Weights of a small mixture-of-experts language model, trained from scratch on English Wikipedia.
Size: width 320, 61.1M parameters.
Below are experts of layer 7 (counted from 0) of a mixture-of-experts language model. Rows are named router (the router's row for the expert), gate (a neuron's input weights, with its number), up (a neuron's input weights, with its number) and show model dimensions 160-319. Each number is 500 + 40 x the weight over its row's rms, rounded and kept within 0 to 999. Numbers have three digits each.
After each expert's rows: "comes after" lists some tokens at least twice as common just before its tokens as in all text. This comes from a sample of Wikipedia text that the model never trained on. Tokens count by the router's weight.

# expert 3
router:462488497573434558493513472474465510533564439472487441514505462513505493473513489473520521570529497515450431490586540507488502460524423508540481462493488486559478478501473570478530391464447479555540499518478452525453515542533499483463466428472505460491510534498494500561515559504513445533525497522517636531501540508420492517547485515550479512478494503505587504546481516515490504450484519500462482436533553496503569521411542511440468488467469522500540493452470500596528488477575526
gate1:481538559496494514520493519462538526585509496504553359558483521575535539432488544550537451554472490481470538440482500462485538527473518571582487454491533475474488565480496541490454514543444512493536487510503460513563528584503436493465509514479535465509484495476533526603487462520516532575488514489575560570459495555477480473462529499501492551510510527441512447436486516525498589486444476506449489432494527490458430420482466527411447443507439527508528538402576540560513436489540478
up1:512482470481511565492529496456471488516442544434454519496483511519511489505496507582505514491481476482499492501415521480493528481511557486522463446498558487483473488496473513507446534525500550475527475512494560475512525475449510522559473505452545553476487494429540532432474512614536565507509491447530559500521482566529457444436548550513503446518564437478411535481487493471540529473480539525430464511509515480567455480520475564520458498540549474518477539436447558538526479478598496
gate2:475549561505536473481482537442553487440491535503508526517512467519552453441518569542551503527530533537505498550516499472530521481505500503576458509517480517528467519487534501510597446490480510492442462490517504528500493497508506463523538434455464534477519454594515426584425534481405503585503510513513553553472545545462568488531490435501529577521457551588539485497456455454394474499539454496598491447523506527574472496507456425469468439484536509524548571486522479498527521465505465
up2:478529501487488475456476471445402535533485466568504490499501457491529437489546556559500562511469495475530535445465466474571384459454435555447530559513457493490461467427576514524515546463536536460474458406503507479470477491483461463475492596450526498504520483432580501473495498476452609528524486523530513452531564559615539478517501560524484522498467432447530463538454468538509536526471512492508520498465534508553528538488559560504440478459468485530485448544463429465416540485486472
gate3:509521486501462466524499465480471451481454398493528490558490541537521579504433540519532511482462450439517459526479520426449570501408557524538537409440519457524456470492522541482504425472478506506456506479525492461450524567482464539515476476492481521514500495476572522507489495549596485464483432512488556434477483513536512513527575503518463653478515522521557480502434502500510499517477511549499544444533553465460548490482487551477566514488458435462549433548594552561506566518515478
up3:531537453544597465477546552531498513515436510482484553511501497484566504463520559544474547486511538525413466482508467584513523490521499401396492505570509531533462463443485520468490507514578525544459498443442484537476563477518488514408474515523498521494510553508507493416485469544489518484506568531503538427512529503453479416449554465461479500497518447528520533498467464429460558486515520544487537501486457500467476526530451456498509506490505543613441441538439496476465404495461498
gate4:498487545596482470513521466491477488443506474491496512515479476474523477510557448524523516526568549480539454510489504563507536501510435499443460485506468585549467460448491599543507449503485517529531494528566429510399490449445607534474478553532472521495531510502469541412477507487535490518484521518450529582536489567521481534492444524523465466507506503496635538522543493514492515549472508543548475420584502533523523508462484485481482521492514548520479444497445522622584518509549510
up4:408489424403529530480563554474528552466489541523497568503541474488430558565459464509470472490468464540542602520533482465499436543516499440448533541453528553489491508483441480496493594546488426531477438534501514471525506499523514515419585496489509515483484452524494542512508526487454487495483557453476399420468516472490549481491449441429523462480493536471483467485510500467508496479506514482526559528411457466495475456551513569534513546526484480490565445465462491513470510522523494
gate5:508554548490457582426480420526480522474429435525464427491467554480530563476517490535508513450504549429515486448522506519490479482448438555534554401450540541465573483506557511501510468528562500556539478479497531571518535485509501581502441465487507556513495587484467474508474583475456551471496488504478489495477467471528447501491506475520400509506452518515562514522510511551531535445518448521478515464570475478484543494464465511444439454509472490447508483525441573557401556482566500
up5:505500567502594489474495489553523578462447495484520510523465431440434477462535531573566546451446518437559479521420428543482520526492450511512447509467589526523523477476493548469481438430575506530528460563494544493523569529493481501474472570502488474544489501526532406494502460535545545513534475485468498523543388493520534525526466481536474587495522456454499443588530472471529505486592527436504497548551461482516530493433495440472538530463536453514467493418483409535420477452505505
gate6:492461540537537566508513515476459486484542449473446481496507529501528519455520468458491470483548453518495517483499537468441585518553435518596517505460454565533461596515515515532432442476559507470441538569444493493539511532486563503474480522566419473459551534524519517538500542440416531506484506503523528504514472482551485570521446531470487484537449529498582549510516481504474507457574471492552496421565412556518431532468501463432506560497547461454499539537516557476541531498528467
up6:473386493504527506449485566431558447451474530490491512497521495550535539473418504526461473480491526495446483396500516534510455502503410533532508518419543457446561462543439438553484478458577456443489512525456502540536497506562541504458413505547499538567472535597539494477496485440488481537534474507506485492511532539524526465589496474432527431523537500492487541583529494597515473471596560455478432479494468521531512538423478470463529489507496485513462561503568442501468486502497519
comes after: " ", "0", "1", "2", "3", "%"

# expert 28
router:418433507582517511449483465495465462527544443471506442519485447534499510466512473538493516478534533575577460437570483459485494564500502538515448503498452537496527561560475510476464454548454448571532547521472474582489563454534495501560516490463549477483478476462516451448510558505527438545579503562547531471496539432413574515525456535411466540504461511578529531538504538529514447436473438554465528498487526512525553524462532443497502472525496491503522451520476501499449500491487543
gate5:453497479547453493504468564543495482486539479538526466551399478479534525437538472543439485473449444534489494540455459504473499478527492530528516573471487586532470499440492500451526430526499421572454535588551463557607518476457571543486505491475557473506444505497443520485500447560492565456559535546521519497512413526446547522518431539554477438529489535490562426511535494493484495541533457534485515575466510467522534436524502461502519454400484531467532469406503564506495502454473500
up5:560551507515476446450516514597473439531551572499494474610454501492499550513526501498436473481500464475486482545465492500480566469479496546536509513532508527450461553467514457437472433509518479555524509479572474496552449499466520535511529490513441469502499457460528492491455521497454538455594464499453493467510435465409464552488510608504497485511483488469544482451507506484412394540431447556524514531527435503562499466453526517426504460448486526513523529449458493541442502502497477
gate6:416478591473451506380508538515512474429472496505532450565465466576468492471560566475450491505501476439428517495487474461489528493459495568577537467508441552459491526499548499515472408508449489474450521590408431500560488479486477486507498467485477445458558593460558531472512450494505539557511526511539539511599495560447505466525479495459489504501484510536433515515517528505468514546533477590457509483556538522592464399511510460498458570496445507486544505472524513478520538500497462
up6:577492432499559496582489466465449486550575464486487493486546452501512536525466401478518516511547529542481531481543557539471523462525440483436426478467533446544561486506420502460515515453510499516553465419553533551415512484591519520498441572506541468511466493575531515524464594544449451396548499537489504502457483459543527563495506483509493492536520498476561500496491504498532436425460477454528508480461505480449534543473494536479498453519574476451465466560503488616481534468479539
gate7:481478528495479483429484483433567518495485511506501431509483581452435499463470510458513421525499466523444492453433501501450504465560524464519472483497543509523529445531570475398383433447497511511457504478541465460531537554555466541443520518543486482485475473511556494447516450463491435508520475505521458504498538511550554477529482540480419556507468550482569495564468470441529506492518445526474575586522569576550532483439517527488502473514558520461562495439536491505456475486529521
up7:465543480514531504480508567434532452503569497505499462563508460482447491540502492491471437499513488476525546523601473487545514461532501506578587405528411556472544454448537527570474509499447480580405428469490538508479494530556557470428512476564465512401533492479483460494538537459450514488509494584536521518558501579432515443509482473523458486556525540573456548524537543489505549536504439493504562565498533490419505477519492499476554534476539516477504447535506483474498502554480437
gate8:473516537520500465478451477488529508565489493438490437490450557535493496499545422507508451548500443436522501542501517485526472480485555509587522490589444505456522474506516499427502505481559570585411497523535467507503586518485457525509463503487482508569452527434502508518539542491451511446480490523484454513518514469461438482528479518460462410538497539506493474461528421453447529618485491486584501487515502515491436503544448538467438455450532489572463494501509492467465524534460367
up8:475535550416500550497516579525530484546421519460428499473494420535542451506452438503470563490587568486522497432506489460464561508543485470471493487531464474515482414480495609588511478525473460491479419486519558481444464503581604502548494506531552486554432567505497503559469537506548524468481450462467507485542532508462482485485485525517401520520527487501503542494547498486511402491584426423440511462551541436500472510506545510457465564528504549509496577541435477525464495439519444
gate9:444586538511476537450463434568555471429485438481496509463494496501493436519578544556451461504496469486505427521499460478512481499533490520483511534423417566538583482521534484477477461454447498537466602528480477575532501477512514450494478438501532512506462539532489551571462471480483573490527545484524520524528534460562549494529464483484470566530419507537506470570455505502509503476507487486439505547552463527516446482515501504439465442511493485482471492505518575539459503541423524
up9:523409448466482462512446479409491524591524599476513464553519456474516519457479502453483522543517486451431551428497546517535517457439486536503525440496588517473388447479498561506551509494498499470462428527473415421486489555477526529519463534482517498451523490473526491445488558547511404446531463493510481519542450501500465555483498447529538485532492534494518545450526491496405501465448521424543467506510525418543507500471507515537547568563460503538508487512443533526558471447531493
gate10:454507488548495475529549489493593473523532458446543483576466549583580536529479492467482504547463513502504495582465524505500519472511463514469495483459483496530500505498482498448558476475587510475539507567495435503556516494490487540452546557500500432501541479543499504455454465492503460457475438523478559470507465435497450538537563530575516517488429567538461476513441568478474471527471437543487467512477569477492566517490539526501506342517456497523602518458545564489531494466484502
up10:489526420537461528559457464537522511478580490482529566446438451490517414566508605507501486616515533470507487526485507562507522524445524508507509531459570433560479494594407431481485527493486519545528526487506543519487539455480520561474474492504605565597527480542491522474505472489538393485519507580546483542505427541503435461484517528510503478495510490483483497453495501450557500509425574553525435486497480501462453500494473442527447449564458473527524478459547552495493462453525452
comes after: " |", " the", "|", " (", ";", "–"

# expert 14
router:561505513518438548474565510522542522521531561489506517502474518518464514508480528513442433491509532528445454483488513487521496447513515534487513464473495586513484488526484506491464432503462557523560532508449422531463490455537528503458497428536442478466515504502461533461476532514510473547617480493506541499450541550445440466496470532503533512510462472520556476476469502595493453440520496476518524437435525529534574477440574525471560487485425454457500504549479483521504460488487542
gate5:419486544518491465467545489489510464477462458452472479531418492571461541521596476551521558566527600510439532479557481489481456495468498552415485476496465497488425474462433534569461548533508488559525521525498565508429499422504533495493449506615597529458489543543472511524515526488500479496508481528522488480565481480476466488475468488458498455519487564546572424487458499470527537558451444494487514471459534463462533496528508496447465473461455451573441522524495527478437510541453442
up5:512518522466481489506540550493488474490487486472510401503491525444545557481436514515443470504532436449605393496522464494491523575440497488543481474496462486532555480536569509515440483499499527481517505496530483492497491568467467492475442450495477505532467473477509478556545531445491552481389494576519524496475449560521520526457543509516479524465501545431524456524575451564519500535510523495503560521448455520537447553506500537440511545457458543510471507553524410521553441521526505
gate6:536511515538446486574469486456560556535519492558524524493500499547500503485456500495431468533468518413518422496477483464482468522470512445541436481508464499496429475544480440469568507460469469555520541499489470528492495501458498470522534430478487575558508468451450562475450532524544347517563546518481562531511489476498514493521481426504502500489464519514547523563517509553435482534463474491527506503464567496491508513485480483463500506505433541438471519517476524475544549504489583
up6:435447457506497531448576482526433482563564495441446465503492434428533480470543523546483517504545502545480527473501485524518578451483473535453552491490501510447476427554566541566549478532506581429549505477492535433492483495544525536488509579562497490427557555501537432494490487481454574520495533510422447487536535506530446608528472532520524522491497494520514496547449494493524546553461493538604597548543379584543445493473525485520542516490475432554515475511491463478448463506493414
gate7:404511497497432461488593465473473475455507527494503546448482539487497507460434523512526489553466443453537421446489491508455502455488543498543466441472517484494484529512479525476494475523517525474490565570525546514488497440411489442557515378444517525523481526448561541485448545474493514571392572528602503505451542555438479503459586510515490509528517562495571497487450554446505547462478533485483469480515458487571501504512503479492494442506451466540524472484491516494501509501557518
up7:477519493500498493434465463575482567531499461504429541424380518488569470650531539464514520457544474507565520557516518543441530441472512480514458454531527519463460514490428535442470495551485492509476475511439458536502510455503455469477544542558544527482498560549546515565471464499429519574544503524530431497510515438510533482509556550553549458572557455485547526497417433507518475501554542471464523510510430494482529445468465475501561503500511521500566487519529478502460514425450437
gate8:536418519441509533479505510539461530476462557530507535539429441454489495537526506543440502511538491404494478470477479517470472543555561504463515535464558567485471504479576529528511572465511510489546494469471526523585497426554517504505471500565494577467495505531505496497525483478529516497498408443410478510503467452495446508530493522504478488531444525467544572486501600531487511533530508540477585481448505516446477484423496490433531477458417462478452546441503463511508440527469531
up8:467514421488505452514520502521475527442453505499466518493524453547427493545492514460465545537558577496514480422481541501443554563502506438476499542445498559450482491497560517539436540459515477513479502454397492523508527440551449516489394480567456492461494528497536506519568508482524466503514436484532525517518544493503480439499573523467452492560390499503515537542425538574524506499555458492456504463447499484471505469487459491525556512541475487494476451507481525510476481534524439
gate9:468490443545473442512551490534476540554468503523513458512476484496505540474527533534483495471484536482497515449426526540509566448503492486515544463505540538502414451538503492488474443452527506454402544471483463551404499444582500511529475473551506451458525585460509622498466559533422474528463440519538489463546529433512474488465487541449446540518430499509523519538402522512479454537480459623577533557527492596541516472545426469425472438528451532510504518543554576542490534473544496
up9:469515478535461487565584507539454490540444543537498476493468482461480483495458537502511467460556558511493502429521518518566539442548461483461471547485528552497471418503507493460544500433506535492444538490475497529428497458529416520494538486529457439565496514474422497457507541481486408493509544529576460501515533465508469473527507541446547488502444466513523489454526494502460511517451488567571435534542486535477464480570433412488501436530469516552472506566499507513469576451490467
gate10:492552485552479517511620540551523465529451516558473548551512492556465471485483514523496507576553499498520490491479471491447564483454449539501548454501501505471518472514460460515471519461494510502477507468500435486480519502411509493520466462474448530482546504491499547527502498504486480552517531465517510463540521529460549474491539529472530523513377478503520456547501522454560449475510466542600513475456518521512486480581532514425555433559554536518468494547534490630468563477558578
up10:588499526534541483495480481544509509447448440520452469586538546509544558485442445529515530568553483446527566486489467504463523544554499461484532509493546505521502471449485488518439479483524547505501495523578553486509493467470543496502510518515466519579521517467568553495491530551501486456476468524522462482518448473547474475484543536519550465546523527537453477435454477512488523436540553533529551521537518469502491484496487483530490495555455546515467482480511507519443572449535450
comes after: " ", "–", " (", " F", " M", " W"

# expert 18
router:422506419444585523398503509507425485528502502490537430475500414499411489483488442515514559492465502507550441497560519447446536489532510501440487518492486490536547524529443632488544485529440537503533470571496482551395521461498541504510480471536546504510565477446529485493483527531529457537559473505526507488484473456443504466533501492491489543511491495578474504622437516534463458516506546460501602471493471497551490482470513439487513492496474487508513485480474528525477527547556498
gate4:477534599528463555532463413426473497497462423472434551533460536490471541514513554528462478413510490513478461442474495502472517531564422482505473427487544551577438536485473557502536449516463568505513467546524478513487520500531499491450492491530517597427540528508486524459431544470462504515501474445485516501615508588489506552545477535504518504566535468514503497534506511407574516502481549481568521468515495478557514495483478467448515516518491472473502461603485528474552551516531518
up4:535542506539467491533383511498526474452519474486512437460503536460573510472557531502493467532521556415519415532525474479558480531463525496498517537465498469483496511524491454534481514440600513512527493492480484513544504519443491563476519499491548525554406472492527479596495540495521502463554478561558540586414494432476528486506402454492434466459408484531527478477486433499409560483465446586444443504573541507478468534515507481518502472385489529557462483488568481441429511469504458
gate5:459477501523480480522476493536473527520464468483523478449458484539508617471473461456491447426560512513562426429513465512505449548418501507531509478450547478484474457534516513489407495510541530553475574573489504483409609466467476515492475504513470448494485567492539548562520504510549537510506510521467531508499476544515449583530589459489454588518460535484545495514446518514483433494502338484537461485493434541485520500452442484423580506450481443474448515484500543540516482471529585
up5:506568519509500505497497503480537437482510508464475524509561484407484417477503477523503456585462429496459558537491547435529567475526467450526487536582486549508462484500478489495583504451494444465473445461485526534571450543553474478511564466485479569471517439479474433498496459489427425492507509522516490507465472468482546429528467529545548462463561504461498482497582463488482564476461544501439507514497525509545472510549540527529416463525568584501491452531477448526488555587480499
gate6:489523509568498436469499558596506538357514483498451608510481518481532522540549462478524526552522497475513510484492440494504502467525478566530453448439517565472548511538520502393499467545577509504472542530524511503616525555497532581449482471540527463509550506504473522452439546520494472478536477496520457473567442475552455494486526482565505514460467476443464442491522436488417530494537463569453468482498573578510525480460425461442486464477542518515554429561595530506445514506594507
up6:516522453493444476461551533487458469519433471510459423512510483517454582508446549492500469434475550550588491561547471525523529518476438491482516523486465492449572485501493560509484494526462526551478529494491564478457541502525576495551488531470447535510534510468447459552511463541477472451514468498455505555468525554502499491550482518442528482539436572462438548604534522442601564399451515452446519567526469482538471490589576498434467560518465445456517427443498469518480518468493534
gate7:507525500515493522466440496523501496474407500415542467571478536484522530434480519540496505486537434469440466485510458496523522479448552441540547505491445521508469469474497507446481408407554511592489528516511542491500505496487578474558533495559422523539505474474561500533499519598539424485559488489559497456545528496473431499511465463459548506552545508538481549492505462437473517503492443554500517485479554510535484479478499434453523470489503507496479448554488559461465597552551545
up7:509545533481550533481410502502453537512457508488490448542507542549419514425471465527556511491451431505374508492422481505451520514508570465479540502558478543543515487416465491567523491477487475594478487604595521524445520512511552451584527506512423474537448470487501521512510500578506520580540524404562507479531493523444493474424450434449562547499561480524494568469530514466414449505559482531485548431465541463523464516421534501458475516534541469522469496511506533466453528543557478
gate8:438551503485461465513486463453461580508468536479535476455492538450445391463549567504504468462506485496490402607445435519463507494480492480497528458515508563470515551473538502398500465489454542512411485494481532511451528458494516483510557461530436527473445537479490467490490468515447492504544579561426474494509463553490497533506465419456469540480477525548567520504486470490515484455577449549540499507567525535520494482478505470430502554451485519501469465489490552537459505557534505
up8:544457539546495573413487521499495509425523485536437550473443499507523536523482501534475550517511525533556486479511511553480480501491517533520453530484472486554509473482416488549510499517493492503533524407489510503509508498501444450491485472494567483502423466501512528523569512559532551578484454539505531507455479491469511503485580524508486522491491512467421508529485498470533505439486547502404462477493505451479510454535501544544501489536533493397491522561475430481524465405456458
gate9:537466513501469477506523498480515528409469528547539557470505498559388467522535443500454504492494519490559518523518480558480431520472504485499496407465426520424525499527527553505496495472548551500586520458441478520450592545517514535449459605461493469498570507478466490586525481442559476410558481451536488529492488458558575532491542521458523551553475481445430490479456526472487462444462432459475473465479563549421564485460508548437539457495440419499516469506484515502421475495460517
up9:581513486452536506493475557526500516508433527578500513454476441501479463546511472522446497617503443458450467552545507517502520503556474536505463523452509515498496534468532502443575492529433507524561486504510514382506488440468491553534532567569401432471517514475472541527542565459498476536516432516445478473535446446511496524479513492460479522565514480512471522538507475517474516570511510515509542439446489501538466461436512444506524552431484510495520523491494479525506516507558503
comes after: " |", "|", " |\n", ";", ")", " September"

# expert 15
router:534548488512513527408527495494527544529474503551537453463523457483407527467500493540516511532512449505467487522560503474528505491480532513473510462503468511497491414541430501528495504505456529539482543550458552522436544431547551515510489514509549530480481468497524530501486478589523445554531497491553517492462479484465512438484471447477430475501467483504493482545514496465485470475543460448453575464490556485540586427494561419470457462510439554477483506502464542550525473551549471
gate5:507509547594451445510528492516536473397537525467496482544501491548453499459529545458526522561532492530532479550491513432500543524424543515575484490460488485436536494439469477539444464482534611502449439536441482460496555541513516494509478549437589428484448505465501512599475494491520495529548504515515532574428546501459471518502493479530536518545424455526475512452545476441524495494488530502453416502474565504474522490502574469492480491468507453502483516506506481524498481493492482
up5:481470486468569501535422471468469489558464517473544519493536497520581490481459453569540472485485460504534551567456501509499465433420495480572565488515548504499534601504491430523454519580531447472456473452462506477484468525530576444578512462574508460470388491536501447555386491500418540489488473528447492459483451481447510513495480490497476499524508484516494458530462500479480490517516503508547478453442538525534578499532457540536427455449549573476472496454490532479499492385591450
gate6:459487448519441500549484514505527449580448504469491498423518473471494472538496502416452467563428471589573517516532437523467561474442500445508496495456495433502475476527540449479563469512593466541511542471422521433523520538459497462523462604509534479502471544496590478532504478437483461466490559504507519513470455584472539591442487505513525443503467561538493459483510460470507527513490448542543513494453512448515604486516532469515502448461391522471516474479506500518425505427523479
up6:497536513439512502399524495498522534550458522436490494465490492461509443583549446536440479482450456520498531575542511575504512467511548454474524477400534538459548561489504408530494526482509425434511511470495476453553526479488533580514477536502463486527484580592564538540500504455430519457418503492522489555516510538513510610450521499523516480531531521536466516510488534414490521540538531560501595502425547543523523533465512524453524517512432471515520471490452512548399506486483537
gate7:507534509545493549461486425540532475422430555517475499488514486518497513455536542514457452452471512454469441468462458476510439534463515457495493404506504469487457546426569466471560480472550539463489486534475496502528506535449529468473478553422530528478469542416518538467427451482454479552483562460476488545525545497584545504472493469441487511523482483451481470505466466490468511505507468497479394559454506540507473482517468535473500462432496509526490476494550544521497500492455439
up7:519509493551461559506451470557478392598493545500548528562487410476531485424508491471521454477526494519496573467499478484473580536427492490530560543556549460534441525505499494501559541470510522540517451496421471457491441512540434438492554544515460423450496557477538458508510474523491473538514457521574515497467490485487488497451553535573517583521463487533556414486541445504454510579565551473537511488487492462482573498465489457434552519504491465528517527424504430438488473461546436
gate8:492564531516488499430483544500446563402471506519569436463475527490378494523509438530516498574523472418509505556512495517483462547476469556497559435417512435491490542555505471521441452492510522508484530478550518549516582479515529463460505518484487486499493473503520522489479483500372441544541423539491524507519547523487549518481513467496492525639468560464478429459534494454524429508528517479498528495539480522432562500482499534478462522497483504407497460547556476487516462505505511
up8:565574531496456575504529533530568592523506510520497503470427487508442506490472432560499520522533548449524508543485501496461538565523548589461519527509517472524476520521533462497407492502408491530492500441526527549490504516525517478462524469468435572468507519432528529514512481540489544547480517494430521480481491565489424491448457480424566496512441478554496499533502477508556503460535572549493591491517470554469569512481565510461465525497501554485446533553480502473533453492548504
gate9:480477555454473490557402497485480530527526461439543512464507522443474424512500499426464448508480517517417499466468460450526550452512531488499429458435490524489474488532543450416519488480458539493477488444451455512514522505451483507555547551505456533487555458491453483493465449524487518562469519564492518489502524472492520607537495511483514526546472510472413477404514548574475455534512393436518526437499525462474542500583512528509603529444464433491452461498560495470534525466549552
up9:432463498504515465502437498514405533510450485555574495488501554425517474530496490477492513514455474526452510491535515494542517423542563443414470503494539469487442539562517479451550587491455484494450517370442563457504482466489526510531596539447478521504482460502459472515536450498502534503437553497446500501471490463475540575467524514524535495527540504490474522458520540514513461508489382483498535446472517454478498545593461442483528476513461510449436475431518519573541474505490510
gate10:507517547478546513485422435482524422513419497358516437599447498476543493547489441563467490477581443500492486502500515505528486424448518506468515459485506474432536526496529478468496472519488518486530461490504488517490504452488444482479454538529482483427546554499532502529500483479500498494483435501571503557560443504498479523474590566478475392513493434452495508416467562519526547550500492515495498434489468509441523508454497459479500486425472502566528434474506533467506512473564449
up10:476562524453498482502409518467502485402446488511435501493456562477413479508528528519524514493473496536513516483493542506508477556523485463490496429521550504478508517558477578539524491489490499506527458533587471491496463477455488484471482461451485439451543462509496582493414495528507482492480450427534476473505524492555539509493532514541569480534373461453494482495475468553508495528509442430465452462487496494514495558504530526425537446481480493520466499518514525444479568530577499
comes after: " ", " |", " in", " (", "\n", "|"

# expert 10
router:484480540484462557471545482516496437535561507465514535511461463505457495497466516484483470505504470513450472513545482502525476511525565527429458555523444523504531503562462476467487480465429523558563531530532445547418457463542536497466477457477495494472551552468498507495513542551572423576521456527536582465502500504500469527540477495519541454509541518570490509509473490481440484522455554524450518497472518537589500502407600476529479462522428484495474436527399534529512474568524560
gate5:469533586537509520450432466605471502473469455471552512482436466491434498503581484457521469492489499471431446444469452501518494468452474528544545463501547557415571432598525484446476519440495540522522495482494441543504506526511496470525443418564456497477541570493448489532476475532597456465491435427533542497472468499585581495484559462439496531471521493477500458527480515448387538585539498579509485470514543552491517486514462475474476512530558499472510429488498473563530534596483521
up5:538485382508518480527560534435509532546544566527441525508506482485574507473482500547455541513519527534545547525511506468460531498532496476473485479476482489555494543466475519536508431545513473554492506476416537458545507505488566511535504517496596455530490471519544550451567509498453525513467528525462481512509494513503443542493504498558503470528456513512539476454521540568586440426472445409534514498538474479520493462479511526496500465495452541482484558518555586470423530425576526
gate6:503553572515504535512584516517444513513485545452538529542440487562467540502465431431409521389500488534445432480474450460507474545544571509489485522466436540466501516573498494486447478464504521513410516543527538555483484503489485453532532496522484480443560553522422510495478477510536468466537471513517536518479546481566471522481521541515539477493480502529568512500584448488430553429553511477536530527499551504499508402500510472455523524486469449495524522501514547469533435509452549
up6:511549553453557504484570498500453513503444570506505523536488458582458583471462433472373491409471502538468440531466466481560421582530596458454484517517481542510527507517462494522476565504554474524442510538512544548462461508508489508517547548516484472476507515480438488463459443524560507466508418498516528503470591497546480515508520508451547441494489471512553498499563443467433569498571525533524488567474564496515475421528544526481533496503433480515524512534498522484537454540433503
gate7:502580481461510513455460559464471518477501471480481462541469496503532485467500546543472417496558418544503456500516486479490488490487490579538556557428483510486562557581492538403453467495469527488513473528504558535496521492495542516522428506505519463428476602516564492532505530520525540554494501491415617506480453535488486498491466544431457505483457565575551528568454518515450526529531535527508472433535522598464464456502537485394515491466489519538488478506512549480576527454561523
up7:504486506509563492502511486497508489555482497477552469494507458503457476506491417473466607560429538452493542542504545506524524518497477451434451467520488498498449473443467486565550463531599498467536525464518454472442501463480494470511536513538500518558569439485445486493461475479495508539497468497550367536578472510506531509471520394575551494550551439489486421456560500558553430480478472427536534557509420452523504546464521489583454518530498544530486527545490490602435506591432504
gate8:499504480511513465522522465480532533441514484419457541602463449475505418470547462502425500514530427450459446551548485497514559454417435467438486575429410559445516511526499487485520537469485495502525480476467445567500488485558553467496434507535484484462548577494549510588505548442500506500588519471498523540567466524501492519499487474480450524563472495557534468524511503578468526550524464469478503458548440517454494512412536469472559497423499558504490460609535477467483512495509467
up8:546507473481501450462496501521443494410503537505445461466581469488471524555435531508528449524446463476411464455479483469524511453468408462406485539505518498454449442462566515497491552515488529556501553438489541475494524536523519498551535479441458513556503593457534501475469563534481466415535571433555494417481507492538403443456502572461498529509523484430559508461504446483447493543462471533467517540480528488485546502527472475510503526532465556500426510541504406492423533532488591
gate9:485467518486549504482518476529430485571525480507525477470530518519500459460490475518414502441524501568451525404519499499467514462507407525484509446521455529564459469539473424505458532483514484510460474562433498558482497548508560474486469497596499530480487459498561470534498571437458493427583509529494481518484519407490514464557524553446446548562461481517542486466544528533446507432434459494549545484493549566503463517461391475503481502546495518490513534507514484561433520482482498
up9:409551512521549539508441503530459559556509429485508535494494439505402522497506514461490486452500511544500481459475468537471561502543487553496488458536507550506450493487544473505478504519538510494499461582398497529442506520490557580500533508589432558470513496439497520497555500470420486510521453504429488572442500511456520459583541537415463514588456538468487511505582533488518586473462488448526485527517522548478440505492472501466442505504504539508501495574485466552453502485493499
gate10:499419541490561511477463475439491482504575575479511456484476455460490420423531479543537546525468559565483468487523495458504517474501580548533517546554436527498503487484518536591483395529426481521545552515428433529550500499511545504474506480555501512521565490420555466507534500485521508482483490519538466448473495503417471460469485536473539477491456487523566515441452470592492419549537500564439559393545550534566506534447481510530492560512514452472472457497492464471486476496489466
up10:470401483539447521538529417477474496495615536519569538476521548558482443430536568473505572520473551610508504489528535420603460560457509510538490483475523486501449459495549529515483464531456461500543527438470505543549468514494432404459523460545520491477505511493553412483519497528454560455479525529514497441514530508461489525534478529477455554472501514533511460456457481546501499508500535526434495533500485532473505483444502527565488560575538440451569498541496451481453491555480549
comes after: " ", " |", " (", ".", "–", "|"